Experts of a small language model.
Size: 12 layers, vocabulary 32768, 83.5M parameters.
Training: a variant of Muon for the experts, 302M tokens, 4601 steps.
Below are experts of layer 2 (counted from 0) of a mixture-of-experts language model. Rows are named router (the router's row for the expert), up (a neuron's input weights, with its number), down (a neuron's output weights, with its number) and show model dimensions 0-191. Each number is 128 + 32 x the weight over its row's rms, rounded and kept within 0 to 255. Numbers have three digits each.
After each expert's rows: a language model's description of what the expert responds to. This comes from a sample of Wikipedia text that the model never trained on.

# expert 36
router:105160073164131097088149133153139148161155124122126125162159119141072115162163118124099133188149130145139138074091182158125153169152130112154151107109076125101119087159193103134163105167157072106163162129148019166105164173144135127065085083106142188132111026123131158113100115145149042128179077103086128145121145118155110141131163122112111093116141113105103145172195133166097143136098117067125067134141099134109103104051076094126153131087096145163168118141186143171118114120124156103120058110086145108133109165107175161128081161113128135113127125129078133141114204102115153144
up0:193064134134131104099128191073170159084098118138127121155107133115131196211125118144078134090148138127139133183096163181118138161126155204124192130132103041138084128127122123137113147118100159185075098172110093152123106105124139109138150131106168135147158086091091147133134135134108109124142089090095182162120125130165162081140095153174080147145110165147180140144170163163114189191048180108115120145160103074128076125113105162138114126136128118089138122149076106123122131165180114154153123154154086112114129124130136093144131182154161185139092123157183167085112130173117181205
down0:111125126168103102116150150236123121162149146098129111110136117187067116107045111105076121113152142123091147136107151102137137191146107113164137175146148122174111116163158106158158153128145167148115095160139135147160124202096167167173121131140086165163157135123144118131110194116152128118144164113189151117113206133205133159179095103114120194139143140070035091174086098077178148102141127142156115115087065146065130187083136116159129144147140079122157103111186150068052080130109152117102143134137134137154131121117122154103068116140148104105140105134084118172103146137152145132
up1:086134172072136197129136131100141119092098096111130126136139147157163125125165169111078153143106118127104099145063152170144200128156031161123084156099077123143129098091121128146165101172181084097120111152140101107155121096130111092096097090128128143091146110167095104149111061076135099124154146178131140088217094144134106114078212129118160143193144180126108173120121133092160095181072086132106189152142087130121105158185114098084141119113118098142133156163100087169118132117088142100136205104100143072106128146156136106161183103127095124124135190126108087089158124145113123070
down1:113147079119113113106166060140076122091183122165095184082180156106138094106136133098114134146143040131072158150135122175093108196153143137135113170089164065160141140146134140147139140134150172127130145137147120085133135153156149129094087187151177132175125129114175109149122130162156107084161073143106089192108090140127127191092098148148100106084133116144107074141167136195085155096187143094121123105152157148188126138140082128161132092090153205110147098115111075070082134180154173081147147154069142112174169072109079164125113150117132145094134135155118080108095140071120111140
up2:107081177093132161147157135147176158136055142085189108136134140107137158118135065059079142081150056130099192107094144120148112117127113095114140143135132120121132146148089097187143100080137066155142128152134183198168157129128150129128148103153063116109112093139095114136117118115172155124097118151136165097205085101131110137124151124154137161114163100061125110132088156134138188124157117128178135131160191131132162107110144144104137153133090189131150130135134129066096122098073168111132140114118135133148149158112134145043167136181168171061205047128142144157167174197087130114
down2:110129105074117163138128112153120132161126148085166068160162098111126107128102154014124192127137162166124133107156139046120107144147152147123135160142123167137077147119084142118109107134132136202092124099130135163069147077096129128105125102140087146176150124153177085130130124109183101181132132139125163113141092105147149148138150068127101166123167088153179135117088169155168107123074141123171134111128113165195192080137095095095147145126083160139134116119095072066132240108207142083140144152141101147115116098165096112127118109099098094110200111093120109118078132069096100114
up3:083112138118077148127093169177059161121132107098120126126064168135134117116152128138102134175165186180117142116140096045117121092096091113192143163176136116140163166083151151123113095083116147083120184126094118163157192076100069164093124168168144143186152140089082126136177162151099158168118125137131090158152130098133129089117177137112163165134157162118115139138102112115162147122132092169071177123074102096111180140128129054194149190105085100180190140151136167103114141121110117179137140128159098174122087050119169104124095155123114181079136113129138154137173123108118088130
down3:072069159181193152171124152107142130149168094091124131179161175095190114147095104183150151136102078104152082093143099067155143130172168112140107204170138094163114148173133077130071143123189116140092118163155111165084110137160134093195156132098128152100179118105156132086062118129151107107109162152143124131123144092194113093105130137136107099173115160106145148069096137109143186139156168100148098125142138140138064124171108128086143103143135132113109165118126167153160144152082074117172151079127119200112142146137045136128101153126135128156063151152045145153118152080114119116
up4:125101152127083079156157113164079149151082103123151124186142122139151086172123143107116133168150165180137159094094209163170134083136124157131188103205138098115180168120106140151143152144160100174177087090087136104098108110142116121109122174172157090082130137129124113163132145042113140118193154129117128199128106153100088153136099106157098164126125115070151168060138146165163133172092144161069137099103138192148195073063105107135065077107129133084103177122169137122126091107135088122125133090127106155147165122130094129095133137103066166169148121108189087089137129106111121151
down4:111060134114132097136149104123140118094146126126081100173124131106104136124090188165136095102140132025133131142138137103125133123117121148117086142118150130178128063113074180123116158067123171124107089113126142142156153198099121131191105155174133122106115160150137136114145144121120078114073049090150156113105105130133106167116151080165153069112186166094167147134131118166119199088098119115117152127104182157147103119089120152167137116106186079155109109148131143177165108100199142147139216166125133129148088099152061117091134166140050152074140117173127191119138190192145094125
The prepositions by and with, also through, via, featuring, introducing creators or partners, as in illustration by artist, founded by, with her.

# expert 0
router:116132166171106108108120136146106127129153150173109127149119144079121164132129145080151118108133156203168133145103146140116095127132103174085114152170094092096118072124153180130139136103159110151110163133142131146135128163109117111094085121139146152219083084089144156140166138148159148135076193079132129175121148020088179200111130083140121111152165080169096115075142134121145120098128092090168117084150140125104095134163129096064143184131110121137068177130140198191088112138087106132066111121135128119112100069109185133195134118077114141165197112193115163092157152118100100111
up0:184147171162175150193069122135105174136125142141107135142132140119136153105154113106085102119086133158097061077107136119145013134063210132144076106119109153139189132094131087137154182190104136174153066116119130124091147097123095053103107109105110142131120154113104150112130183074128109136143128128174158138139104147143101147169133077141139162109119178109094172074136085102137083126154073122137123078100147150167108157155100090095115098079109165130101121114060151096100111107075176101127173118049179129134164140152154106143106159134146153136147193105129083131144158175153140128
down0:147141175167122167159182126136173160135155126103166146084066125168120123192133113140089132138140166161104077147140142177108130147157174169111107117110156105124148140096115166064140126173160108109116142188168140134094114055114153167060109099117146134190135087142122121155148168175128125216157093105136184112102105094162113133108139094157107183110109087155175131157158181065111133135158088147105140129114142193092137142117105152168052125089078149106126139142145081170130133135122165088108114154136089199148147129122130063108086123158140129113138104191066108194154083129066092157
up1:133097131151067063108142122147179162119106113119150124217128110105135145184118159148161168122093082142130125116100178208134155122182140127124100135112145136128121157188052161146147152172127167098141096152145144143116095127184099143054108155109123174114176113126121175151117117095198148157141134149113161162094143119186154146105095099112070206174191105106070129117131103053137119135089156166128126130136105076130113139097156107118060079142126164093168133076151152119095141059096173107151143074114119202136150117141138132159120126092095158070119097127098111116078108169112106103
down1:084182103125109154147089146079121142151132148138107181129097088147152177152146113106124143132148124124081139125069120138150139076090146134105143132131131096096114043175142122118141110076159114163084103182162107113094113134077093112148074143135126236123157159170062155143088115215133090138122114136153120128175129157166132129137166167144076047098158087149129130063106152088127118127125150134170132116075114149133142120116116100117151107113082101126114159163107168103060112237136162143063148140076141179125166181106162079129173077138093121083108111151136120114128107176126146144
up2:118142195142088138129119113092101128105132166082089154161165122166187153230111163129171131123104135121155158215103147108081101136109105164118099156160125184135068101203116137199155129186120137160139155153110100117151114118206063096091109116089143168174110178162148151128070119113138095099185155179120122090125152109122149098143143157140135134143184135106167121090151128081126141132078156153152067073103163100093093169194151210153100113149136118137082126093126121093114156148098115140176112132135149130169156131154074136111125082113180135140101151148120107110096104140114069145
down2:152193122176154124124137163104121132156114110097137168100173103119123179121127204144085080160134056180111097136135156158140151106083085129113116114130115114115174104138145050152112134186100105114134129154140142140104111117094034115067146086138115145117121153151163147156147138134137109110151132126160042134100169144120094106130198121109166131134147120084115148046084166146150138132144056078156174164128155128127131139090093100186113178118146108145184183174131114167159137153099084127120199137124177159113144064078210124107086118120135153145083139123105153096149091091188122155
up3:117082101116098037086120135135116154126105084110114112188130146147074093114144181133091120104157110165207104038061101142122113164142105064206136094143125121157120117149162127218141146160111147148139116052161171101152120150136156077082130148095132158185166179130143172127137127161180146069148099143158103125126136120094136129122144070139079085090119110168126146151138093132146132154089218106109107147073148123094156118148192153124092104125087079101169159134092147161096143092137154155124160106114167140133125151080148127117149112076121196115139148110124109179111126145107173119
down3:135065137116170082135145129105106132141154115216121170152113133118165181167162146148091165115076099134071144158159125173091101109132120139164137163178144120157187080103094133097160149088078131134086154147157085121095170168149104074118104159174147086201094202111073135176132136147179149144090144161168133102130135095167106113115126112113102122089126104175108116077111168108138121100091169116158199100101134042124061078127108171165057144111088135119064116135156092111102113163162141150128176143100072149167136130156135131112110157138113162108160079143111141166076115145136161116
up4:149083168172123133127164123114154133134169126128145138095170097093170074155100131126114132186164103096156135112153166135149092098170087091130114129168091157147109145097139130138088099065134105133144117115129132111132160201089100056149158197138157161166124116139159129151190120163156165114187138149157084136104173083155080094148167058155090132103141189130084100160097105138135088133188136067067120146098119122125158125205151064134117121158098135127105119144122088135151116084094108137186102147146131131169092111128075108166092119151161121177082137112118204029119137191169125124
down4:129113138183133103215082197126125128112128119100079167107181149141133110149099162147151103179127101120068093169172135124163123113125134132127093139188183145113145071214157103158150118149121151143103124164137128122140144114115056109078101150147134141097166139117128120107134142119073104150161133149200144147087072097118122121125107117132113152106203117154082137099119152128176162100143140177114154119095122103093101090170087083177111121078051105125077144114149133149140186122130122130057116077093056175111060081063153137148117168125115166165152102174104135172176106147128176134
Byte pieces of Thai, Japanese, Korean, Cyrillic and Greek names, plus math braces and symbols like °, ^{, } in tables.

# expert 23
router:096170151159135111140103123129115091135175145118122102134113107094091150152100125113086156168090155169124156180122174164107148109093144183155124090110135068051115086161146098110116085103119126146119126114138068147135127174150071127071077119122150113204111098141168115121090160136166086123114163090162071078139157110100206136137156095137134078122118124097143105115121148168087145083074140114108077128091114157067117128078130148091144119116105076131132115054217134152131139119149135098130111106137092146118107039029204111139097093117113103189155092132130090088171157140138131137
up2:109098171103084154089113132169140115143104133131118097087129203079149134162147117198141146107055154079139135146151110172186176124083116117111157148179104109113109138086128109131096107130067182150109087170123133162120159129140133000149149091160097187125069117146080125144084196085148122128118135170084138148100112096160127142119107122081176134113067117086178108089111146115100119086154144125116141093129102133133131127142083163087102171218162126147069133148143106160120146143131081104100146104135127157095174131097105158127146142145147167140127078088127116065161142152185088084
down2:172106151116100089165183117118115108164190127146138117126159110082092131145098128121180211142142160183100079117163105130111090124167152066206093154139149081147105128089139128130092144149092123075119082144159122089132152136152127172118137129141066158045138169145123136096050113137079176139146141096125134111127067131052140188115148141151110123186138091100164114141117115170112159110128081143107067106111131138130125161112111142112081139075175111092130155106129134139172156137173134165150105144081147077194119132086165120156090107151115188149065116132196167136143205106108102146
up3:129131153123076181100111132141124175118094114131139183157168221108120145150108144121153116134110167095104134163115150166148123082127133143140120105202064114160153130143118110175156092149152139109162029076118152211133118096075157164154123127144124080146148217070167127121164121198136115175081159162123084167146147153196076151101151120117131127100084111083099171085124142065094131143148129149110121132162149156156148127161108130172102114086148122161101166108187105096143158163096102124135130198117195177116155135099151084168089114125105192115110125132110144170095147134104117154
down3:075153112081121170112163194107174183116180113134169112150147122114055125153084144094110092063118159128150129096150133169164150100131160119096166114122149127106113149156119142155113100153104162133107093119093108129151052120168126113127122152137171163169126078115184131133113152100124103160101158080211132102129138112158180051125116046101079118136103121076130055102138074162134204118181108123111158143159131094122166099143133128124167095148154166153117010116162127091110154158110086192175098134144113121132097106102150124119104151135097142073074170159129169121155112112128122157
up4:145083202166098137095112125142103095155172088166067097158088171105143097167151121130092111130166137098126146122119138154107132153101134175115118126175125165120071122157212182128203160129117079129101113166221097120117111145111127104098172139100132111060199174117138122156103098151103129207145121118142120126137142147134180063082164076142127158090086101126132166069133154101100119166079080126159187097128135102080158102122131094121104165160085138123098071094129135068133110098150088128040145113090103118117141096131099157134138139142153116170120132139084131126194134098075141156
down4:105123183139191089093193108115104135147093122112141152148146017121122103114141160150127128145117095164099084126155120058150098092185161158108134148114091155145174057116090159175068111118168169131177193161126144140097095066154149127129106160034144168105139127150162095109156083143158117087133117144074151115137132132130076136150128116091145175163160046148126181111115115108146156128125142161087086111131139228194124113164110147167142131096102154081103093111133098116091101097128128137147198139143103106140137104175160126131137142139110150161090153120100128190109105100149124169
up5:158147118074119176134125162123115158157164103124119150078172152118134149118092128149104116078146148196125137163120026153119119141111151101174153143116207044143078127106167125114172149104123135155132106201053133153109077096097075112088104119122135103069100118088119143127135204153069130116118111150147098158125138187083156135140111093154141134107136143098070129107090114162117126057161163141064151103067114117145105083150155157125153127151143122132175099182160100174109120112090150121112103150163095113131135156088137118122144101154096179153131120128177047106120134073091056085
down5:139178168071109125142139104170127119125114083136129128105103112139106110149155160120160138122148183091143168128147126120178134110129137144152086142122121133144163078179109155123136171135094114137154144068198093137166180132149131119157113159092116113161123125170094127093130119083129156110129157040098102122101086130134247126166076160115074072136176122142174094105097146196112126128199093188159073165161150157173110103094122110175156180106138062188104145130101144145121103139152091102077119082122100162144162100088149155133132117131166170115116137206122136129076049130153086105
up6:111144140131139150096126137160101154142156123160125150123082172181154095089086158115148126115147115120143111126206118191142158143100172146127111169079148116155157127131126153190190166125094099136085115079175127101174111135156075148133144121129083139161125178173085185107119045125092125086158111091139132111093098075138088144141196123119142083136146145145109155097121103098108089099157123142129154104069068184131138156152130085056120172109102131129176200123073161112121162105120104154092222173105137103139103121135192193138138152145086083115110129146089149194122055135108108145
down6:107107145160134153162122107094119137163134089140148169155121143154131110166153121123155116120121185138088160107162128151142109184170136159147120125109140108112160163183103123206095121104089246111120158095168114065107160118121210038162126144150107137142131158124190114130117136124169168088105079121144167071110149155103145151135126110113144117132114108097112108176132152119150102113101162125187143086166155075102185109117133171145105098181127116091082069130144134138083137109101130133134122107085121077165181190183151130156164096072107225133171123067105114147155126114089177170
Three-digit chunks and round numbers inside larger figures, mostly in tables and statistics, e.g. 2,318, 1,642, 000, 100.

# expert 47
router:117108132140148106089135119110090129173136145132096112121185176139106110128169115127160147075035139131118150129125139135178148156071139185116126090167073152109136106152148093099130136122165119131137147115167117147122107145199083126102111182152144152118114132152141107203104098134123072094135160075060129175127139132084134119140182153074121079157141088125089105159152130119125071120085092140116172120160177129099156105105117100183142152088099171107122133131096112153127119058188070108173128163198118098110094138127131161123090109144074174104172133162109000111163157152134104124
up4:141151159166097179089090139169133183103106140147086120167153106110148139123131145112153137123191128194177073156161109150169105156125137140071116115126134175144111146093149151116126140099142173111145126129141139134223057081130112114107133146101130121133160181119113135087097135177180159192111213128159124065124089110060097169123116102150155112119119138178108137123076193133094144077128120129148151124170163139107149069108110118147142093147109145133100086107118055139159150091119143093095167161115125083200162159143172161137044125153069137154053081109119138155149135101121163175
down4:095139091137138116157143124138110154144195172149169118163103144149123112125198100129141102069092107144126144134188132084115157133143107089179129123143161136152158132142136186112058178094138103120136071080097127113092101113145177127145149169106164182140109131098141132170131118137090133134194129178072148211176171205137091118110140091089104088156149162143173136152143121169156125163081125083104088111108119143166148111127117170117179133118135154127142159148085190104161176126132071105113142154116147156108107102051197112105117140185099055123123148098183107134170158154218103134
up5:093139098104133168169068183196152131120065112125166157092163121143125193110146142134111142138182158131110138101048134124129159209153145138118136175059086101110151142083115087164127166067116126133116106161102197106079134151132152149107119171128119126082116105156067109129114108135162166119121162144109149138139089147196112117134112175137068073140112139111151095208167149171157065062138148135181080077120119107087127116130094108114152138152107114097138107173124167134196149107103150142126178171127126141131100145129073108136147132137133127133184104116136128163171086160155027148
down5:112085091182168165153072124133168205138147167094097149146099171143111126104071090162142060160096119110120109109153180084170097136104153117079170104141167118101112129090144151112103058157149140126135081137147121148116127163174091088136089113176107107144157067141171169105115154126134059130126097098144089127156082088100144123123173113178151156094153116165120090175069062078142110166117172108163100177104179207162117079149126121082166136140101175158128129140148128107091115118177071124121075119072084090131072108136131107163120137093077150148135182153128090138123129148137120169
up6:074127128132114143104186148102092085147105121100140068084123145151088086141118092131128125189178102139111108145111132148164096149120135169123136130126130170148107141143165158120098067164090109185170099175174094136115085078096148117168171134128173116105122111151173193159136129087054156066090141128096092116123125199177096165162139107106115136120143099204167140184136124153114123132179119128133106128107123140133152108120169106058126105071190129195105104113121125121133166109153124072185128091151131098116138180087127094158218164097115103149200135118130154069128134182107193145
down6:144132096137130116085136127162146157139119198152083196126122109171169146167179068114081118147086111131098113110120143116098174114096110097094126120073098161118108089150089069057082147112130076098134093075177148104177170125154121113121119099135150116135154135181104109116073204104246151204150131138070138099156125118171174072122129115161152105083151134120125165102118112129115102147170134096142144108139058127112057148126126096137153102057171098095163160121192090067130129162133132080141144171114152116147152152105116158161114121135102091097097092155149165107130157134153134143
up7:130132094134112201137152086124051173161150118121145100108118155125113162149159056091147123131161134137101141161154091144204105087152132091113115157118128149127170098078053105113174190144160119170111136075163122116159158159144147182123132147102104140145120112121052112146117158161137138103148087156138164080091179118119176143133139151186101173105171164068158101071082104097135131172160124127136156078106083154125155102088076097106127041165140071134076103067143174106156187104128080125177150121137117114135141193136151147150151167098136144069135160144119152159141110173094128148
down7:090131142151108159126085177068129072132159111100120153150142139120120200082131129113093127128125106109122136157179196133122203175127125173101169136160122181088103129132160137153085133151054140151130160140116150134135161103126128115118077200077107133132169090140116126094113226113180089103095184106100105188169170116133152142157171169067128107122094110157102124218140128097075200103124107069129077106114102105128155192150132128057155172106178100177151113152162100062109099164156100137128190122155150143151123121128145109108133087142096127125113127158145106121141145137093163128
up8:112123111102084095127156111041131094127151101150171139117112106098159099157085108152165075062108119099152174080091105148140151143145161158140133119109130115116124195170107155108102072112135087113144115142137119137154151164111142208133135148226123073128161137122131153114118090174094065103112158081121094135145110181179140100131099140140101164144077124119134122069092125064142158120094147154078078126144188133131095097168099141136164151166109112137080121108151150098042125122087101100085085137149118106085128171095099106176100121165145204132127159061035132102114165148123108139
down8:159114117150124122099124107097144135121054081163110166090140150146106148131078172149098167108153111142130150060120132126105110107081159163128119032177070180128110092168070051100070161127151139110050089158096137150099158126128066150101137140139172097169114145103161218123140150106156062106136101122131135152129084155133114138167090085113130133130128181107122111122130152083162095121145146141127093141149180182190115111202147178187136097119125154140127092142135172116112111115110120127122108091164178122184095126105094135120121166137067157154164136179121174091183166178135135163
Pipe characters that separate cells in wiki tables, in headers and data rows, e.g. Date | Venue, Caps | Goals.

# expert 6
router:113166050114138104106119125099077117143092111131165111093102161110094120093174181119164120104161099140082127104104093074150094134129088106141131128121153193170099132099081110164095094167060133146069141160166140094119135124105122092151104098109135123143167126152110104195131089125128162113133176140096136054081133122152104113163144135123099166116146133108112106117106072133182127106099123161155125070097057120141133115107058090183151127119109051124142132178134099115095144104181127110134126186115159153098124157145160117119219128089174077107171185180199151158095141091074076170
up0:138091048154150069142091106140146102193126146135113135089143163114174109099117133088106136144117161140205161164084115125092128153148167081104096131153167138108136098156166126141173116073134190163125132111149134175164125112162132185140157097099149114126189133169144123126184072121152133157134166164072107115087131083153128123116119094162133103169102156087159153084131082127175114062137097146104128148136148190151155146131139128101160091121161170102107203091159140102153133181083135163073120048104181180085116167108170135102059099123132107067135087150100179122145128152084181123
down0:147128100136121187140158130145142143082176137101131131146133128080111116148115159169103122155095145175131162135108130183127123179085136123108112201170191118103111115076111152120154146071170111161201191176131124132111090183131148097191105128107119119122142078115157154125039108164149081164129174089077111142124118104076074159089126091118192090154114107113109096080084097141175112169113155140078151161077133108145200117061155183100103074159113095107168127097155127107144135085184114159109118117097128136097072171083161111142160137131133101158129127167188100099146103095088099129
up1:133095124141127068106192122102155177141127150039068115113147125188158140131094088150132126123101112141066193143108136152112113097168085098125181158154141125157130162107121141147137140146134090015127122218106138182172113118073087096113075145092126122102120110093098102151092117153073112155136132108129146111137197159145103138085076103127114175097133130091134127134082078182130172170138150128109133104167145098059181100150139131174150132147109119085110083105119099133115097109188118115145141068083137146139113175115145160156122139134106139147195160097105195195126109152088161143
down1:110145085156153163087108169104126126134157181144216140131109118138149120157124128125114107184121126148178175179151126115073133099135084114130137141155152125143128135122157051154153119124104158188139144061146154123110169070183185181114102147088085101100077172170144136129130101136151134157191095125144151136090080181106156160170117100155148149155129121111163169121160140109164058063129121105063179187163125122135117146115119130087117131092110147161146137167138153133133116081083126155140146148118081085197148112146126099122123112099096104091093099201137159098106173082240112088
up2:157111044164139118159106104165102176100153102156148144083103147172082080155108146133125141081162185187135144148106147094126131097111136084039119107125152129117133098125117114089147121178130109160137072099136110117100144054139103119161128095197103134202081132166116110137136116163102131149126142135101155068089126131138087136131178157156214113111100155099127129108039125136110147162145109086118119131107072131173162189152158176157164122140103126155151178110106111117102136150119064192081113144137068069149134162106124109126141146138115109144115092089131146138158113099181239108
down2:112198111121117196146089101125123124133133136128127072171095113105100147094114117114146135133152128114164139171171068117129158166203119133129122165173070076127146124147107083101141169067140136113166115098138090113110124186129143154123174161159177163118170123125172151107137109142104134126203131162095071142171104098155159117153095100112079160163110144132172192127167125125133131088167136076090171115061162110129136093112124124155101184103128136100100115127094213138121153141198093163105170210124174089120156047167112143169115100067094150107111164093145098124095113100109079167
up3:124086146133138155093098180081115139182130129088111161158134156136138141117148138123146138177159144136140128092097102083114152084183146133158113122139114150078077174089124064175076151163094056149127129117156123156144130107127119162127171099078161120157059186125096087118128142126104200114139062137109128173178120147128112186162059147175144133046130133062123154159098129154112074090144086117127131161101161133151176124103099135107113043156123083122134104192115127102159073130113117136103115149090148086140198144123163153134130111170190160153154159101160087182140167174147109180
down3:095139126095169152167147120123164102154095091172155076099171085146155143140154082156101161135152139172195132106121094100129097105139107122126133144134125147124158167126139097093090112109162117095105061086129123169154124149131141149107126138083162097127084124161156144179153139133098156132143092131082117101127108097133126088188143195211143092148138058111100136150134084120175093075110139154167117188131110176145130184136112063152156159120124120088101146173106154092105112129129126119069062115154175037167126108046119164195143130199166165091069141152140138129121184170115083158
up4:156109164126167151140142146089131183102132139151106102097119063115124113102129187137090142180100092095107127197107125066112129176110105132162134204076089160146096189074105144152146085097089156164113174135143154113145180099116119118140118134139112089128112148139098117156180088122153131101134176135112159120082188164135163200138153119151140187194131123172133076101088199133095136117136174085137201146156190087155140175179082131188109158184122153109149134101145140148184115144080094175146144135093155217158107118125130103158145138150129113164146096117167130160160128098091143110
down4:146116144112138128084115122135154137135049095090094153125168129084106138155128181122155102089165101103104145120150116114118153134157207113160137086184150143116187073150127166157148144172115132138088141119138164187126151110134150173086066142125125079121101173075173127146143102145109092142091191156151163130178107191161133144111054150098110142125105063127074069130152127099122033111123194172097187131119085153124145145110107143090107156111145121144161124156132173119173124182207105130095074099228130138116098137159113127161102139128114085101136165166129100145159136143088132088
First word of a sentence or section, especially The, In, It, He, However, After, and heading markers == after paragraph breaks.

# expert 14
router:143126094103117094149092177152092135119110108093148138121112097088122109107107200113119140123127149101129113200100089101118143198156097118143077085103057077121151124138101144121151120149103144165123161155155115143180157166101076104132099094146132167138129108063124101119128134109117170140143165197173103172115077124137129183089106077160154109180104137108079138073136082084099089109139146132151136140185087112120143106112174111137131119128109142070134112146170147160145165146172132120155136139063159177105081069080194122126146104170121048219096080158112135123153116041094169147
up0:139133104122176132106113153195172174146141127128051138048091152072112138123100113152114144131157046141088202156103089107094105105102191133110112136107100108136168107111092135108155110149155126126144108082145121161157144154067169128100123102093112137085158130139178151125151149139081112121118110133132123108140128176107091143123107128158180141156129112108123138161107144100045113163179191096132133141137079095081118099147061100171080117057149137204094130084092137160103171071139069140167125186124117167091101074096149121171138095145110119185128088185161124117118086086103157087
down0:121138138132100153142148081139148160149136157092081096096109068102111126157144114072125127061176153077151168111184152117153144192191132090128142140170095135169117126097115125174075160141174149100128122117178089082144099155084071165110089097169140099131077138096138107067154116157141078192134134192163134109075072106165086064129099120166139087128157196088142090113115165157195103151147127112108134144164144147123148133137160137132094177123116092085134164125186081154075084139160149144195145113085126132129118112070164082102114142087136097182141102085101146165100158099122108113
up1:101117138118166093157064119163096067172147109133163120092140191124111120108120109171133176135147143175131163112107096106149130132057178117120106118127132129191079092141159136140163163145105118167116149140100083150157126137133136136082186158187099166101160123141093116123093129090139108139133197167126136094056131172110147091105134147142137183141090115099130122072116126131135138121076139118112113165044123165152132116115133134129052103140132123054064121092104175138087168070100131185143114129092120140164120090079040177024086198160148139123092129087149133115146124113150156141
down1:153136110142133096083125123081107043034092087107133141174135110175117072127129134130158124155110089067117124140118107171159167168168125120172199158150137169109153106105116149168146186125081151158134081159114070154147108099069175126132108067156152152174126144114133139177145060137138100095126112084103115137108115153177142139142115096152071151139187169131094093101142121079168111102124144193139136162170173114136082177144154147138178124210146129152126102108133106082158078077080153139093126114149100101157131129078126150102135151158159163133121111125134211090136159113097076166
up2:067136151146104133122142132112132140128103116102177150218073135148108102098132095207077163094066128112169175191108121123118127114171157150152147164071157160193111052143121209110164086105091129161124141053083142136102137124121123142120116154153154120102110136083125098149174107119106123126117149112153097160139150148139143141157073171160198108116190131095143109129143201061160162071119097112171115137137135197129130170110107096171146114115139145114206146179113061145124121139092118101136133130162061124113140111082181155072141132109086145120112102163109169111181141134133139143
down2:136120136099108093117165097130131146107140132180133126035092190126204116136130133165121191098104101099109076122164154092150110142181168147096120183096125134132105070167171139125145171121132124119087133155110159147110135123129183140116148181157162062120154177114157160191119127148135100125156168128111104121150118143032099160075105125115145112134129197116102172139134086180127115147152105147156111118135148143124116091119124079086206137108116098164157127101149134166191122114169105080204154139124118130106114074140100086083138178167146036070170106183171119123086144143088125139
up3:141141078132107139145166153153087117136082079146079172135167070188181122105141136136037159126128200162129127221096115048123102123097144126112118097090071181145142121131075098138117142153116099128093119108138140133083070103142158042130092104122106137096166140119098098135148135139112148150090160187098132109096100125129135171137115100073135103081114134132073066090114132113107173150104161107107066060120129134151112158140106091105122128130086117134145139144072167134147108117170131094137145104159131118139104150064067127130081153155171132100189124062198148131145178091133091148
down3:029139102134105094132113175140110135124128142093152029109115094107121135142165129149162162156101100111184120184136121077135128191084107086143143100181115106098123194136121097114167168157110149151076171180155145172117153113152135144113141119137169135134136112120157138191120172126144085105118156149141104104152101111153149088169091181172080141076102170128151107076139130133160156145079124151130161040155071109112154121200091099174078130124124139149135179150157114122126184118178110118200105160154094107103092135084159144149106130121174182122147083117123121221096123157136112147
up4:124134140118154120129080130175112090148106078103156157151120127170162123250147085128143128102115078142163125134126111126127088155094111179160168075156140165112092122098168163151228139178159095152126094133131116060137135054139158094149140165130121159157130112126121147085090158057145204107172102095123133188111115089132135149134149168176144163152152116161114108103131113078171088106117073087126172134113093122136120091181094089204128103143141131058110090094166123150059089154089119147127155130131146142105102143150058146116124157139147114073129125136164113117119114139122053161
down4:125111127157149080174103180160117097169130084105117128106172143103105108144083098081057152125161171092139129082100110161147125142108126142108153114109132133130196154079076104172094133109120155092136174125090172159126122067175145126112132148108110112107164139125146064180144143076134133182188121114168158125165097104196123118167116098129119165118117144065113096198137085166136130063200172121117122106056181113080040136071160080089127164136094121170152093138172140094145152167154107133148103122109093109131151116104173131135080108126132098093163191165088120100176152091118120130
Word pieces inside foreign or compound names, often right after a hyphen, such as Saint-Dizier, Murviel-lès, rain-cloud, chrome-plated.